From a checkpoint of a small mixture-of-experts model trained on Wikipedia.
Experts: 64 experts in each of 8 layers, 96 GELU neurons an expert, 4 picks a token, a softmax router.
Below are experts of layer 3 (counted from 0) of a mixture-of-experts language model. Rows are named router (the router's row for the expert), down (a neuron's output weights, with its number) and show model dimensions 0-223. Each number is 128 + 24 x the weight over its row's rms, rounded and kept within 0 to 255. Numbers have three digits each.
Before each expert's rows: a language model's description of what the expert responds to. This comes from a sample of Wikipedia text that the model never trained on.

# expert 3
What it handles: Common role nouns
router:129160144084102142142143152160105142154131091142170121145105121115143137095121104127149108135123127141160119098136113169101159143118120144093103119118113122100085170117069127100181145119143109140143112141085107158129164125106110140119093129139128132121138134159149116152114165128120103095146147133163106122106107130117103159096092135113146129129148127112088153108160143100070177106128109115102145173132148200090134123133111119166152132164082111112136142155080063122133136127104133141118105156125109125123138122113159127094131109158096104086141096149113085124151107100070145081108158129166109140160177127129135146125125136136132112123130088125131123106160158136096134144089
down0:083157153128140146142125155156141139145111092152130144137123167078122151133146117125122123129127122119076106113152114095108129147120119139150143100154109107166149149149138116100142145121138116139103144166118114117110121133128112103141188166134104137134080145115102158145134138136149128114072118065111076088098107186107106111171143119074101155141126108104125110099106133091114114101099125107155109135152126138150073147147135119159110129119151165114132147127171166187095118087126141144151164156122112128120143109139138117159143169124171109181096085067089135094105145121116105119097110109109165095108152130112143127137143155124133131103121107132150124146123142122110151170144
down1:115119160109164101141122108124099112122101121113172120146089117093131114117092103141125109131136087114085129138086133122116123130079172130145129129126106124132103098115141164124160142147120128213180097167176146148163130159132141148134159130113143084122137143096124128148135106122169127131131139164137125128140132082114119125143102095107131105166116168118105130109153121117132158129151147159132091102130112104169136116187171119182103099121134121083089136136118145109132146121156087161101113127125150107121144102138148111137131106099114111120172133188171108109165135102125139142139105133132189111174129137106171115159144091106128124142123094098127090130123124088152102136123
down2:107151140136125127114128121138149159110125123143126117129152112158132093156134121123119112137152133080106073106092139175126101111124096120162093129145092145092096146126131124111140120122128125092079114118118133124145166137137135129132088125152134125127096200115105095155104173148149126156118126146151162133092132129174178118127088177113136099077117122120126183147125142140142158119104087147127139115097124155132102128143127136140130122097151158106125100090176101127109172145139108093141131113107120131109098173159149110144125140108131084136197125137131120103141133102175127111166104134123159106155125094179139110131092099141152177129104117127063144136168133100107116138106
down3:142145142099151138106144129100123134110139124116113123129153104101154131126128120137141161150150134142111149150116129139142128081109167115138144140107156112099095108167164124113126094159129115155168089107132127116125159101155152104136128137119127129099125140138139115104139098119121142167073119186117125173111113138103107091095167100141121139125110141157185116129152128077092144126154123101105103128119120096144147147140124067106137117113109133098105099125145143155148162121108147100106120123140163154129108131111166077132156117100097121162106133085103121130093088139112105137149085119148175087128115145097148160105148151108119146090102154129200131124137155121152181174198
down4:084163167143103093127106227145135166113168139130138151127113176145101135132121094106151174164128156138084135137105095111098102149137123154122165137127144165091158082095130148151091151148135111109122141152107092102154159121122114147108142164128105139104109180133112121120113139141085120157109147125142118107163106098163121080164158104109130144128133108125149119102161135111150127120134148131122104124146109142162125142099128085135121111151135165143145116088085121169128139112101122094130115147122084121111134145135113176132135151133123150125165141093176134160148136113136139191157147099094126142143122111170148157096121108119128125120151148088144137165111145130135131119153
down5:171138104112125135139142141147171177135107118115138136155099121092189078126125095180128115108096171113133101136127132179111126110110152108159133119136102127125128150110135087125121068087124133166124091126126133139133106114120102177128132132143116136146166149154142095120158138163105121092140114126114142114143170120137103158140095142069142136111111113205153126135140128159132175153137123153116153143145133142119119141172095114115131126132131115121123153099100144142153165112145136127143150102112196129094141110155129122110113111124128142137099173150113137165128153126109155137138116092163132178160174127126177135170113121146091100149142101142139120119115114161160076090117
down6:154140097144169142134173118140092133098139120131148169096126175122138118124181111142122146110129115121102092114120175086130149132089114074105144120116152140121161113156119133147129111097132138127125122119107158132147130126140137186113090147153133132134120134133158118143150138132081083146145157120078122150107121118165136103151121143153068128098127161134097185130118094102124133078139131069158151120118080118130141137175122135123101170181136140149098151157117122130098151154152079115100143146151153147123173139148132140114112154110114137134171128175100142152134165132089125117104111133112100120119124144135127168157098169137107135081104133146160125104118155096110126163110
down7:091109104077170108151121141125125122132093156086099131155111104149126129133110144103140094113118148106144145085117117147163156119131143158141096124127115099087141151171130108082134125163160123099150078158125092081108162137074167084141089147135139129128097125088154115131123147168119150090099144136121107182183121117151146106135134117142116079097164132112130138125132159110118105121136148186106118128131161090111108120158122116145183079114163140130141123115143137148123101130122129120160152122122075135079119112157134117158119104102120153122103139126132154118118180128148157161177110125111102140108145105123083132146118121085140182126130121110123138145148127122126105101126
down8:103133140123153130126116112151142129147128111152134112096112041168161082139122146144109134117129144080123127175192110127142123147095144117142127092145142128116122155123130113116165113081105096081154158173120136148142092077100095117096094155130142124162153115110075163138167093111161127131148102196094185123147142137156162130110139112106091125129106090119154156101110114164132118114120097102153152134132056111108139175116121098138122135131157113120160169133153111114107105122117116095142111115107134122100122131096145116112137133115130122135142141164096142085119095155103129148145135121166119128122145157101137123136125142170154158139132113128140129124126162141140114158105
down9:122137138179094101099162116175118090092125118121132107170140109117108095153139106115136178099164117156171117125149104161118091134142108101107116152125175124136179153161111154160152147121129134121127120161151127123128132094135161112156131172147118134120132124149101118126127095139111154154086154178116130150092127120130148149127165181134143178095135106107082126142179143178156152163142145120149112097121100103144121137147104144106121128142160121117158154098134121167116096108161137148131142111114131126135184137114119131095099146141115131098120085190107107143102121069093135120122137119087167134094120146132130123151098117075119147142153143124134134119130149163123092133106
down10:145134127145151114118110122099117133124141150142131081118117108131133119124139114153128112119191143119117129121128126115115139141160117140090130141109125114105113138116165162110144106136150154120166128106137137094176150173135112136154102106118168143100169110125136143137124122143129119099169123161102144142120093141162162174098102107134144148161163155151153145102128101198162122163145113095173113157176124150121102143099079170168126123099151091169100143154130165160154123159150138139147140102168163106143147121137115131113076152137126134177103121126099125135122115069116092104189109122068113147089098181134125150133138130131160145133111136128144146155122152106140115160133
down11:151153155156129122083155125135073147136135129120082100112162128152114105135107160092125119108114144108094100109114094147140119080088132130172100159116099132104168127105141097138150065138157126183153140112118116096121096090174112146140113148128125081128158161098151126126141157140146149168123142128112151106132109093151146093126105153127153131110109187141112144151096115095137094143122111151124108082150140134119180144108140152118115122129087139092136131118150118150120120133142163158133176162090136143104136123095148110128096118121156136149134113160133125121152120112143121096118096105127149104086162119149139167152138128100114124132098177115137161171173179123110093129113
down12:129131137138133095103146133115138159114134158109144124109122172091127120106166136112118144116120091127170149098160150145154168159120114117117108118112136122183131081149118096134185147096156134127180126127134130139109125134090173128133129133156133127183145096127166150128123168156136138112130120127098087123158142153152107113067115183155129145151112120106086122139161123115129141139099125168132110114138146116100100158144116163079090107119090124161135102112112169133118150121117109136095115126150093135137135118062131167128102130140144108117147155113112135122130130124192144139121150124116099063123149079111142149127067116122102129158116103149114105119091109074103148111144
down13:121126150117120153103134127104107124139128152153134138141158147141136140070107096140128137158130109099116124182072116154134134143138142155128127160166154095099109121144134116150166138117116140095162166118115120150106131103146085094102147088121158155160096141149143091132118132107154088160125104158149124130129115107071134136143098117135144109110146073126131163135105140112132103161150132158089133170145113166123112086118110161135127126109144116129146140151131097179121156197178125092145178128193108142069098125159134119110154157126154145168106106146122122121130161127107136132148123080142081133114126143096165116149106116117129124110086134114132083106107143148117093117121
down14:143102126178163151133116133154130113141139120083122158136130142116113137096105114111135147160121140107131163161110133098152119132146118138138136119109149177178106107125118186163110133141108118137094166133106164109131112174160102118100139128128163100152115179154124123121154172125129135149109145124169119136130139165145104134096119154133123176131111144144122110161126119151149134117160139157145115116128164134094137104127122084144117119129142146095124152148150113103107154083108122096086115085144107141095144139120120087099139116076133103173105183084157122161149129116115153106114166144128160103135140142094124138153135097110132148071131053122091192118095096112134128111100
down15:163085102138113127109077159136128136137120135084137145123141109134078152116083136107139120155167083131118133120139096129163122107143114106124107121146141104112134137142119146150101138118114136107128160119154132150139116094119150152132116082105126156101123126176155105115190082095142097125118161115151072142121116129132147097138172107125106124099159156150150092135115137111091126121118124176125114081127139113154128164148095091157146050184120160138136140143139112119087114125112115118111108160171114116107117112117115108128154148172121112138102154102118126143151144182117098117083152100138168161142115145164126134148138144127120156073144136155133141128114149202118131127141
down16:129120131140153157151159123105168131134106153149162154110139160152120111165129153110124121102158114120116128163111159145120125115118134091152171116129136137169111128146095094100099117120126149102123130101146140146154114091127062108131125112110137137113096085136147119152132101125128127118130154128105097135189142122111109125137065174140127140127155149153123137113076117107152104136122126102122117092106189144089132178114139140103101160114161120110173124105170124092156139131166109151094160097123104122131138108084137150110163104156070105123089105103140143154143196103122136151118125134104130155157103111116135135116129097113183110120140134107135078126148070141123094133158
down17:110162149108142085140104083139149133093148122146111115129139115152111113127142144161103180145143114145125081108121158072120113135144140120148119152116108103130067154133127145142141144078141112166126123081084110149146156114147157117133187172105127120129095095109113148111156107123113150099131150121129137115118105122158142124130148129103137045125095155116103107163096127130117126109154163142127127113118158099107120157163160134075169120173134120167157111157107116142132142132133124183129123110153156133171099131175170155132113157182121139106136150134174145128147122148094168106113149130146128160116124152135120111143154126142125140092114127138163102152146116096126170159145
down18:185156136136139147160127106166126110148131123123148153148154138134154116121112119097175160136137144138099121181136107108173168139122097127117171136141091126122130142093140152115148173114092090123135096177151119102153171070155126156111162105138166161123127084150115126158147148122078114098133114145143128123106140113141112153130147139087107166150106150131161132113129124091098110150104109137139137179130082186107118149088111151139120136119128099101146103112103191120137160126124157116155134141118122096146094132147119165107145111115125096087153130138146101111183140105100139120136097150147130133113104179126124138143096133152166153159121103137130092122118113143131072129126
down19:131107132127152130152131103127117183138115117130140129106145111085116131091151125084105146148106106094136115130112097130082130091121112120126130119167115123097109127130132146173163143136168106138156112104133161142060107160148084194160152116126098130091132136123105143134159170127104155173127118135144094140126177114111167125121141112115129110124156106159125157100159163133141135121118044122167158111129097130079128138094146097157135117137136122108130112120161140131125101086112110111110119107130084139110115157104089154116128130122107128140101142132128168173134092133141133182132114117145131158138101126124121139106140137180144165169173163158155148108133145097084148146107
down20:139145124155121143117112111115110136084101161141143174114170125151121096136118186142134133140113144086105095173150103082155099112142132127091135109095172168130146142108151121111112106152138142119106108176131052141142142155102101111136138152111144133154131115135105106104122127111108110154076125178129170107119120127159116141137128142156105071134145133104108148153092098132131080135171158070136151128110142170131119107119164108120145128152120176129133192130136133140129130158102106111156104174134139116138134143117174142111173159116140144145129123125131118105093147162091128137119088149127091143129125135167098116108137084132125163137167140121099080123148139148140143116151
down21:124142114094059164154146126151132155106117111152107116156138126145122162109139135139143141148134150109121147095110157114115134115149115145118136153122095104128141152137142101124151076116127196144149119123114182141191130124116138151134109113143162145127090131105113118155114119132114085115141099120103132101143131115106160129140116150119140119091082104137126150157125120175174126108165127141126142145092143138180088111130168133129138136145109123142172131128123120091129132162105150089128121169169122143134098135134145130143123145161108087135120100108081117094212167120133136111103158117124180126071143129145170127148125106074076121109147120172139147127164111146122150152128
down22:124165193106131098144141080151106162149158112087123133144137166134161088126106139150156120157157120122150164146153150136109135105148117135142113095118153172132144129148146155136133086133107142115118119088104122109123159143141124151124121061150097096129168119154133132127148162142088129086127123121138186136124130146150120112061142153147144111089104118153123104099162143139121142153139060118145098149142170111162087141129144156115125086125127117129159090151139114097138143170161160124130115108118123134131083128124118150115118148165108097139150139093113106098180155161171166145158106095099120141096092142144126111127138121103092116114143077103120119107135133132111130110130
down23:117137099121115127163151147131129101125118067144152109176139157115113175155108151157146154172140130131125136162153098145142168148129137123133146116166135157103110078119152115119168152146091149132098114147150151122117130149169136131142140084118169106138114141115124100098116099113146143139160112114078142072097162089130117111138147145129163111113115084113163102137135145122128140114080149099092159113095144089141169135173160141140129133138106123134120145138151220144144140146093192090141140100122151147130128115143108116137166093077140121140115157151136162150147150113134103143108138119128107118123117078119108122155111144164104091114154131097130114114112122121148095114129
down24:139125178167118145106130086102147162091101147092094136110112129103128090162125119165135109118140110103120096111119168131144090122137148128138155141119138129137126142137092153126146104124104152115134132111136111097106142141114119117073126125136108150138114100122132115148129086130169170088115153177118157154176156110142099141109135141155139127125101085111180101137089152109124112102131150101165123150126097119141141091110143100136104162125123066116152131132182139135129106089109178096123146142086096154111167132101117134122128148072110132124140145119176118118114122118111128139135143115091161122095137155149107101140157112178171150085092139147154159147084143105106132104174
down25:126139123101123094103147142102143107127138128130140120116090138124107111103095094113132137157142125118111138099146128084136155128095103116166087103187146121143130124147145218171130142134117133118115122114107116104143097132140120106085119134100125164138171177113106087118113118149124161095140167169118154107137114122122159104196155093130153168109157131093122164159102171160120133120159140151116145129147137130130119161070132149146115139102094157112120124139102152141092109127125120142161142102139131147155112113120179123137149146094126152079141103120165129108119151107105110109164099167085148096144106191160123125162175144121147160129140126123098119117105122134119142141110
down26:115128182108084131110119113158112123075120144132141151109146102133109140107145144090148130164122150153130152114155150127171163104121148130138133147103142124097116135111158146091128148123135117151110143098123146095147096130129074084163126125110131076150083166100123166117148131144087144099132127123114147160133113111114121160105126122174114185119147126143112106125159155165151140123153116118069104107101134190169167153140150134127122124149113119116099113155128186165134127161134148137152124134121172119130165107161097137127115146155147129119118089131163096110144132195140133169135151148154125154107160130075146096101125158093121150125098128147103093118119175138130108117117
down27:162151129139094158109119186143138104140126160103137116096093138209121146083102102140150142118088112131145152151135092105134100145147154157116136139126152131116113133147102102100130142141147114106116155196106139121108142149124121115131152114153142127063107079118105135114131119095129149131112113136164093149108134094159116153132151139134180125144135124118106105129164133075172116149152128155149087117106121137088129141160155141159079158138166101129143123098129141177135091091083116117147116134146113099101123159118106117106128130090136110104119153128113154109141157170163112166076091156100067144114138121098137117148115158121106138141110123114136139115139134169140118131140
down28:157127145133123149157127127171138148153145097089159093125140105135136111147098128156166145132068120111183116153173126122157118089122093148102130156143146089116108164128152117161133099103162122121133167131144145095126093130112141098166145087148137098136128113100101128149128115145103145133144104146163168086152132096150147145145147125103118141130147157098118112149135168136158139122146109140076124093116146190137142149143106172143119123114135124116118088134148125171140078132132092095163131156118165148098122110105131135076168053103099086135104137134139127148115119115149124152111107122100111136120153122138116135144147167136115153114143160141092094132130153126131054137124
down29:092181173123167136131140161160138121126115151130121145137143131172129132135112160149120148124118146102113135175154127094140128171115086066132101136169090122090104160106158143100095110143103135100091161148104112193125135143123137115122140114118107088108151135186126140125124130135099151112152135133138136128117146112150153084118110122149162103149149112094088129095074129126122140128130109171106102118111150102120153092150149089084095126118098140105098106121141122163175152161141084143145129108138158138134142137135161133190106150108135133115111118125092078115141149114122096170074113112112128127118144118137102115138128158106128153167092112136143144146088108149129155104148
down30:190113136166122104130105144134123141115123103134174129124127132062114116145101114129145151116147143105144151150114125114150105137170149176087142062164119093137140080115104135108113163120100118123137095141099109141141127105127143133130117137137131156111155114085098120130099100151152105108079180121161118079125132159149148114123145125137108094095113131102148138110075075123117117139146141102118136097091130115145159110097127102068115141135108114134122102141158105128152136148091125159110105127158143156117114108113064145173101179089112127141107151107156137124136114122093145119125121163150139124123191105136126123089147105111116118133118094139126141106098104145082096140160
down31:130105081141111129097179098132140123076150105143093132097141179133145121101132099150098152121135133166148154167135146129112146129154080142160150136139111099123132112139135110095112101169134090165129120105144099126104131124156173159108119144108132134121140119127117149174114118122123094147117152134122105138143147124111116126143121144180109154133105137123115137109126177171129081114116142121089131163129164100139113138104121136139141125116114112129154093128145110052074178134114134127132121136095097112124119125128107137137075131124128139102090159095064123181105140118093075093120127143109099116109120110107154130106161183122135132125174118130144152165108156151128132064148
down32:112138157111095134143149116160131184083119101091135106124131167137089133118121106184102127116150122112112097104116135104106113132168102097133160106091134153151087128110155132152171169108151094140141142139166138096212123109143147165128096110134159128121188108156072127126119133075146129129133136103138154147146181109120141127155120149141155101133140114175164111132149132128102131129091104153177122117106139138111138120138129159109151135144138139130162178112173110126148126143186152113158146086107134119115094117104112106155120145145118115098144128148100133095120120075137118102131113140139140093112150116166091103129097152121118132119125125094083154150147126106117140113120
down33:153158144114126150123160107154112103142144125121104123144133117151146152123169112125121123097111136151144114155124159145117088134207144129142098161179174132149109143128150128151125147169155156148166118122113154131157121133106149136138121148123124125114088181159116150108125161117136090138124140084164090175132072138142129125114127118161167140135126137114159139100143102173145141140092095130128128118145117119147102116109154131153158159126092150108110187104142149083130150140093107170105102114113116110096123125108177107145149173155108139137137108119154173126143108123169117091082155114178126090144118124183108096133120145116136176132100128154161104105129131108139153152102
down34:113128162128126111081093110128125144102137159132133160104151143126132185068166177142083126138081157081160122115150162144134108128154136119129129113160103130099112116184149130169088130149135172137149132124144150160116097153122113137137111126120150110102144180152088109137078090170153093133113150084141087115186106111161107109129118118126106138107169098145108130158119096127153142139173118118128103106156147071133119091100151114138154132135147149125169151116141119111114170113146156153103113119137152100136150098104134122110133142136120173100125168102136135115109156146107153098166106168123141086124137096122110172134099128124124118106109113134158109120123135137141114155127
down35:095108116114117137127118105145110102138107110133167136150123163132142116089138132123116130144152159162116125132137100122136145113148141138122107083108141086135186147096085108124136142168172142103131156144192125153134089122129106126148154124132129179155181118143128088130098089099124095154135149122149070108121081143090171130109101116142137100136141141076140142146135112115125093147108128132168132113121118109105074129118140113133102125151123120108096111163104164080149149131149121097131126110127163135158165089148112143164165125171127137123137098158119097141083145130128171127109165136137084115112110129139093080106151127135090121119157148160171085116169123159097146128120
down36:086082111152080116161082117106137159107109094141121137119091117150098123179099121113119106140136123119152105114088114126104135144094174109118141130153105133145109152156165142093120136083122143159175106127113130132124120133153146167113127140089114147118107076113113115091111183143100123171127122118123145127096125147090120075120120116126139125136135143136122170122110090156070134135169130146152100116154117119124133089106143172140105140102136152145120164138144114168106137128122140126079109125095132136110135140115147120149151157105141121066109164161115117099090128079130130129163137136130066133176108161143137139153143076114094108163112132141142144112113146136175162129112
down37:137134114091110093108106112111146102150144170099098119155145150150111134169093159136184116162129160087137094087096127110125142174141124141128128151112093127110161155109139089105159142136117141138133136127104080109132087106121113149113142111143149116075164137112152179130133136145157135115105132152145138129184130177139124142153095150097143160127077116116103156145128151145164096116108138121168091072138055113111114116136146124137139187131116154168131098171122130095133112139153125084091125147115106147116094099108105109113133169124164145161098100114164113165126107143153149094115147104133150138140092096114124149139141135138127111143123125146124091128111142114144110130109
down38:123130107152166085093080133119155168125150106180146151122126137106140109162137094113091178119113110136121144093067139133147108138136116089145122152133101128119121140124124110090079104146115144093101172102117102084101121171084163151153130127120148109162111117121114126127132131170133155133113149140139120160170190148085125142119157143074100117119121154151164135145116123135173143119131137161158134130122102152076116158165147144087121108081123158133135126115131139122137110150109107135147130118130131100124181106145148089087124127140106159143088126121108140138123109126100127130150166127141152112171130124135091069107091118073137091136127147101120150138155127129148133145101
down39:140152117174127150106157112140107153140151121166136157094119147135130155137148102131162125130117090158111157133160111099084094115107133150118111115103144120137146132156123114136126084143111146113159132163146158156110139143121092127146169174094121159128139144107130141103127178115096157159125100170168116131153176146140146087119111104140147157138130127132150126116145115122147116187144127124175181156162108125144191099104136117161139127114130137191159163122125177138116146115102148111181147137132164145125079141125117121100144158159134121146103111141147131138132092113163157071116129141130072112118114107150154119148143123141129156135109118160149167129141083138187143119137
down40:137097160158164143126124159152130127105114073158112149170125085108132150089138141161103100144156149153139118124085123117150096093113146093118141114118100166121126099101142097071189139114157120115177151139168095152117099132109115129111167122128136143101151068102156106135196167141121115127137153130121161148088102112094120156084144113124131154152133144142127103137080117148101136107132145110117127142138111112130094162147118153122136105146102129156126137114138107150090164132163116143089149126068118123117114145139170129126122098118142161096134087107125144099159109134146134164145123094148136104139157125129144116165139117092114084106150090178139126146150111121122137157122
down41:112088137160107156121113124156144129122130139106103125086123129121150095142102152111123144074121131165131144156117108130154140168115148151121115126127137156125155159163143127145120116096088117162137150140131108099142167149144133134169132141123149155131125146137137115139133155144156097130105125100158100156130128119102138109181112104117123128152108151121133162159176140112161102129111094116119143131118089073146137120141194094091145148113157105102103070112121097120160070118198140110139175142168172098099132112099170103145148086131128152093126128120102107092082137143093116090109130179149121157140098103117130140136120149153145133090091144110119108131123131083094146128111
down42:128125144148134138145121133147112127146109128104130111087102095138124142157126116096152084125116116100098147129057119123141148106102106152128130126120131086127135141106112192115095144102103092120121164137117116150110122126128100146134159155090187135157134160139144132102092135135153131142130121068141151106111153141170095142125094153149107139134112133120108130169133117115122114100113131109128135101116107144159190123131101117164155129140166114111112048111139112098109106154122103165101147110130193129136128143121110105163160149158155119116100122101118077107141127163179140140158133119104112166128116098117143117128081123140158135139165126164135192118113147149145170143086
down43:125143185141119092094164124127113093133112120080128154136161122138124109161122090134097117087078159118126136119142123146144135145163142109128141159113120132172136080110118156074116176120133158149132113131125113123086104125116137112149150149133174141075101158159117126104172112108143114151131048129083116096108109094120100161117168085094137130125119124165086103152124131113138125115130103144126111114140128097113121152080132127151115146130158133143094120105145119111103145143137128126125126140143115137116112134119127138137126128147074165148140150139173173099110139137076119142112143159096144095139140129122080144129135124179118100110141181127144139116154072121136073095111
down44:130124138116124178103117088092131128093115157143173141098107118118122156118117112134176156103136114154126178111131116092133153162121139074171147166119123119135114126125128122121152128134139144103103131122106142145076119103114141165148108105160059136139136114191062134134145146159117139118110146143102124124106148131153146090122109127095142151123077126135154114096142102112108109102140106145072154091173117105161156139125163161134119130154126114125108102129122139103126146125123140136121157150105105122186133094135119093111107093132095107140154106154162138090098149188135122158172092102082109105140102127130123123147144113113164119121095095112154128084107126141123145105096
down45:112148107156127117127129139169111141138171106091143070104142112151126177175121156139130109168129117156135113145160148123103149160113160130093122158147127103147151106132141113108117125125134152115128136123155117139123123150155130127104137115158081139141111121091156119139128131158145130059146096101123152119133144137131149098143105159116132110163162144145093123137113118138089087169138143086123062096093138112156105077130123094147131099156134086182120116175137137141131130135135098093148157135140116128130135177143131097092148110119097166137121107149131116101064113102096151101098079085106112188127135126106162134094156120118143118143153126105137130127116117134071106119150
down46:125116077119112054108131118153134133134130116108100121078140143169106125124134170078136119105092161113135094096137163138081097107144169110109105145158142147080124145102127126146086184123142118162110146147139131135168169145141118109102153142155125185128145127148133176136177151119127134129129136087173093090080105168104102123121153129130118143143160136117146098132119157142139156109127164105114083191144167134148144131138117137126162122134119117164149109150124146155143085154120134131138126146124122128149103125117082119084142115129125135108190130145127148177153141143124129127165144145104120139131129088108114095118137134125157135099116113122135136159146084138115084148113
down47:142108143107117132137117135127141128135133137106130112109160131127088112136144101122078110103116118130147116130166139117083090098123093141105149144176086078140168106120149151165120071137155127112101178152142141110146126152121121103114169141107098128069132137148129128138117102161109115093121129081126124129138123106145089147112202140127138149171121124123157136116105104169151126085101121138179166136139145110124100137147092159120143130157086103114111115157113148136141131075119134135124142118169136133154121126126092131123167103127160151166111141141152155114119125101169098160114151154156112096095107138122125133137172121112132056140152177123147103097154124166105169117108
down48:127128112144164126140128135154140082109107148158079130114162113118123183137103174145145144123107102142133091132126135114089158151100154156090151142105099121157105107120111138156148116145140141165122142115159155142119109094120121142107127152119121126146126138101159161126165147136142139164114113142147097129130113143135125134097148112089138082137112153172114101083105134101139164132135133111133124088114122197167079120141109135135160155105073139090160154087134139146112048128098074123109141110091125143172112110158130098133123098136133157084158152126144099148123153138119116117145147130117134117107123125141103154090128085118156135129132114099118109066131166097081130102144
down49:081122112112111101107163087111123109179155145119142146140124122104120112130183117120163126137118099156129109120179171113097116169125113152091144133112137133142079124166150117147136115100124109075119116147120109130141121147101143098086148176184129189151074122097097089112133121121142122077149116121101126129159104134178136109144104106122122167145162160104131121157153157060135121116112108125101143119160147131125141121132170180143107121103070143126126136116134080115150120102101140135099161118117125162133145114135156135123167079113147136138123145111127138144167093104118101130105119105133127141130164109131116104110139160127154118089087118125127153145135115178118151133136
down50:134148096137136182102158116118125109137124128132155107137135084187106117127138108077133078151096120172095135164145115081141170138108104171141124129160134133159119121139126114138071160163130083148159125126128139149114136127126119141070149140113094137101089129139138147117143118118157122132115117103122163098101135112125138109111120172144115142113095111115143074141138139083160106145125125152132139133129178138097105145081134133117114185151109146126115121121095175140127125124149100133156103113151119193168114095115149152121165153114120179155180154107129119123126123140141074154166096115138139113159137153103150125145169130141102153113121152126161135111117079148123101111129
down51:129176133173150143152162143141121098086128120120151142098100133133116127100169127091128099108126152113136129186105115141145074137124141130145105083123142139153076077144134103136117124150120148120174082110120129120156106114136092101112083135104126099143115131156122134105115092178156118096127120120122142082090111136108135133141126103147100143162150152108095116175133137129092083120132124126143123116134101128141102142175147151138123124078142119156134163136124120081072076099145081133161097101106109108125099147138090164083108137133138150120124121115097112154131109164166151134121129082169096146143100140110113105125128137109147142088121161174108095121134113160117126145130
down52:103101123130140102128137094103168131179137134136147162084137069104132135148111095086138089129141100099153160076130116112114103131129138089150168171106123142136144137126135109146109134116132171126127123096145116075131164136131124136099134136101133075142125122104129101145131128131162120126142127122103129121136111156112167147173132103155154157137093145150128062141146171139110163136061078123135153146126115147116144091104106127143130139136165124101118108111131167106084149118123140146175164093113155133110147099107097142182109130126126121147168162135131112108120097136092142154123109101163132176080123093124121131139153165106154105186134148128116131116096141120160140143134
down53:122149112084155123135164133128129145133118130174132156144135130163121058097141149106145123088123140158148166111104116155142157117150128134067127148132116140123175125146161089086094128162138134124124141106155113107126176131129113090109139127124116126138149110127092154134085127131118143160130125140145172103112139109129099117150129107144120118084092119116108086118172111137119152089088175124143136097136147139129115124108133106142136122128123138156117143180133101128165110142138070136118165166124149163096181143100118105135115089104112077146110120137181086094141120107157123097106125109097160101149114130146125169106063139108114146138122131078105101085140126106124155123150
down54:099159096113134147125135113072143096109158120130098141136139114112113139135131155101116145127181083162140097109157101138121151119136124116126154086156149134110105109134106146119129134091132143140177094191144101113115106112136189169083105120128097182154115149104123104141138121119116131175132126128125137158160146140109135134166140137086134126099145114133103111136104095149144153133101125115131115118130155122104114104142124113110182151160134146146107107148143115094150129119095098093119167129127114090180154076125137089119115095084122137138162159115126151122137127157153123149121137065106164131167115131127124089134156080132155117122182099116131134170109137087135157118086
down55:156114116102151124133091127175097160143086090145112129087138101097139119130136089149107130145135128137124156120098137112129120155141112095146138131100141108120139150084142094126141147102071150079139127138098177128113077102115136114114107120109144126149120127105140140094092115160145134175149111157125146128137112145141173114126152143178108124134161164113153130114134184161106132167120098090136114137149154192119135111138157074139124129122137117099104094108106143136114119132178122110171105139119123118157126140132102161130101101140168147108122121115105143142083143145126168147154139132138181086118143154128121157126158147153128132154179164166135175130102101136123121194119
down56:146152140151110135119099103151133105143151123089118163140101198129144146114138106169150140145141139165141118191161120096079067109164118172109157124129149117133135144169124112123128138166149130103119158161126107131103157166104115158128140119163138087082100141115118134103103107090107126135122118108148146120129134115188132113121140136111163142154154105121161099129124130086141140093134111071131153122125136156117137126156115142122134140104089156134104131120107150157135117143095130106154081159161125112124133111115099101078140121088146111138107167120108112129127146141124150051070089173129118122128108117143110136129153141143097134123116123118129112114150142105156064135087
down57:106141115140130131137100121119102124116196127111088129174135104140136110122153144154151150151154133131119134132144142154123106131103118114183118123070111119092109127091127129090120164145132111119111141126161127151116112146061109112135123105163126117134145098156071090140097061142122134137145090109137150129083178129140109108154151144109153103128115116114146208132121138109127106091133105135130117155123164087121111121108119143128134154138138158138111133132167095112139103126128146143145132126129132169125133121119125137135097178135132159130134142152159127146130102124178146156088137194126093080125026134129094145111130139115124114165139136155101149112118124154114106104136
down58:110099127132140159135109131148091072089160154127134115119168111072112169188139154109105127115064146182143121115128166120106141118160108143153118125094132101176124141146121146144127135128129092125113138104166115132119120119090106122147099069145128102149127064143161129133145075093121163156095153160086125094120110096151095122140116133111099139175136154114155126121136154136105137116116128136139131146132149088103147105123158160138144113087121118113130132114124130107106109140117152128124109166109122128093124098092098081130119174084126120125145157136113121129120126108115140125131143094126148137106114138142130118098115138165076132117164131142207110136122146113140150075157
down59:143128164153126138162081096152143174124123109119117132105169124097107143114138152138130100134141133078120111123141153114136146137141122154135111147112109162081123113077153148145154136095125118136155128098168143134148085111098103094164146106112129131135151142094151098134172116134093121102179109118157078129124142139130126070134087104149126100107139114110128164121154126154128134125081120132089110095088121108107109137121111108121123113154150108153141148149090121169111122154176109125092123084092169141167105148123171169151122129113109095168144121165103085143088087093141083121119154140120160134119103094137112138124138100113171158146154149122115126182122125144107128140151
down60:155162127114097110135116143133144120133110133129112132106112110128138121160142134094101183144144138112093116148075136149171069104124093130165199130155134122111103119115106142119156107132099131167122096138136118135139171133127129114144092141123119139129182057125173129133098134106095162084102127117124113110094135132161139122140117112123132153108136098161156138103136130142158134165102132116137117174115173145092130101100127114111134130127129124113099101106148111141118111074128127125157127117161085109135105117160117123154129119149128145110169102143110102109140075116128126186140089136114130113131112151136108094151087138145082180116191120169105109111141120088124172153094
down61:126140129102115097152136149131155137132126151148100122113112131102178176125110140113175147144144125091136119130121167124119153104132081159096136129138094116148135155065098128097130123153122099119096111140100144145115128142136134128122110079145139168110151096113119088139145124133148130112139103146106179169096111105087130081125152113134118136144138127146121153125117092151084177109107169093155137129142110140118140114116115151091096096149169150128100155110102160140180136107147136097118121141129156151093106149115124153098140121136129143102119127150151150121121122131134118071120122081147064117147124067114142148088114109094094154123160143157075149162153143120090110169091
down62:145157117161126142122141139148148180134101135134123119130109146134127144118122096148099133161114149091105157128071128147123163131201137157101126108133110114202136143129128133154118153150116081111150158141111116140133122140120070105108137098133118120114154147152173156109104121131142138117159149167116162156143137126131117155084140133089177116130154189164150124177133127117132158150106098120147116115127108135166105108147125112142057147140118150100131131109126120117099159171108141121124115117112171077130107179142094142140116094144121176131118111153110123122116149068156106113141105138145156130082137118123143112136103147111092085093130168086132126135117115111110111117158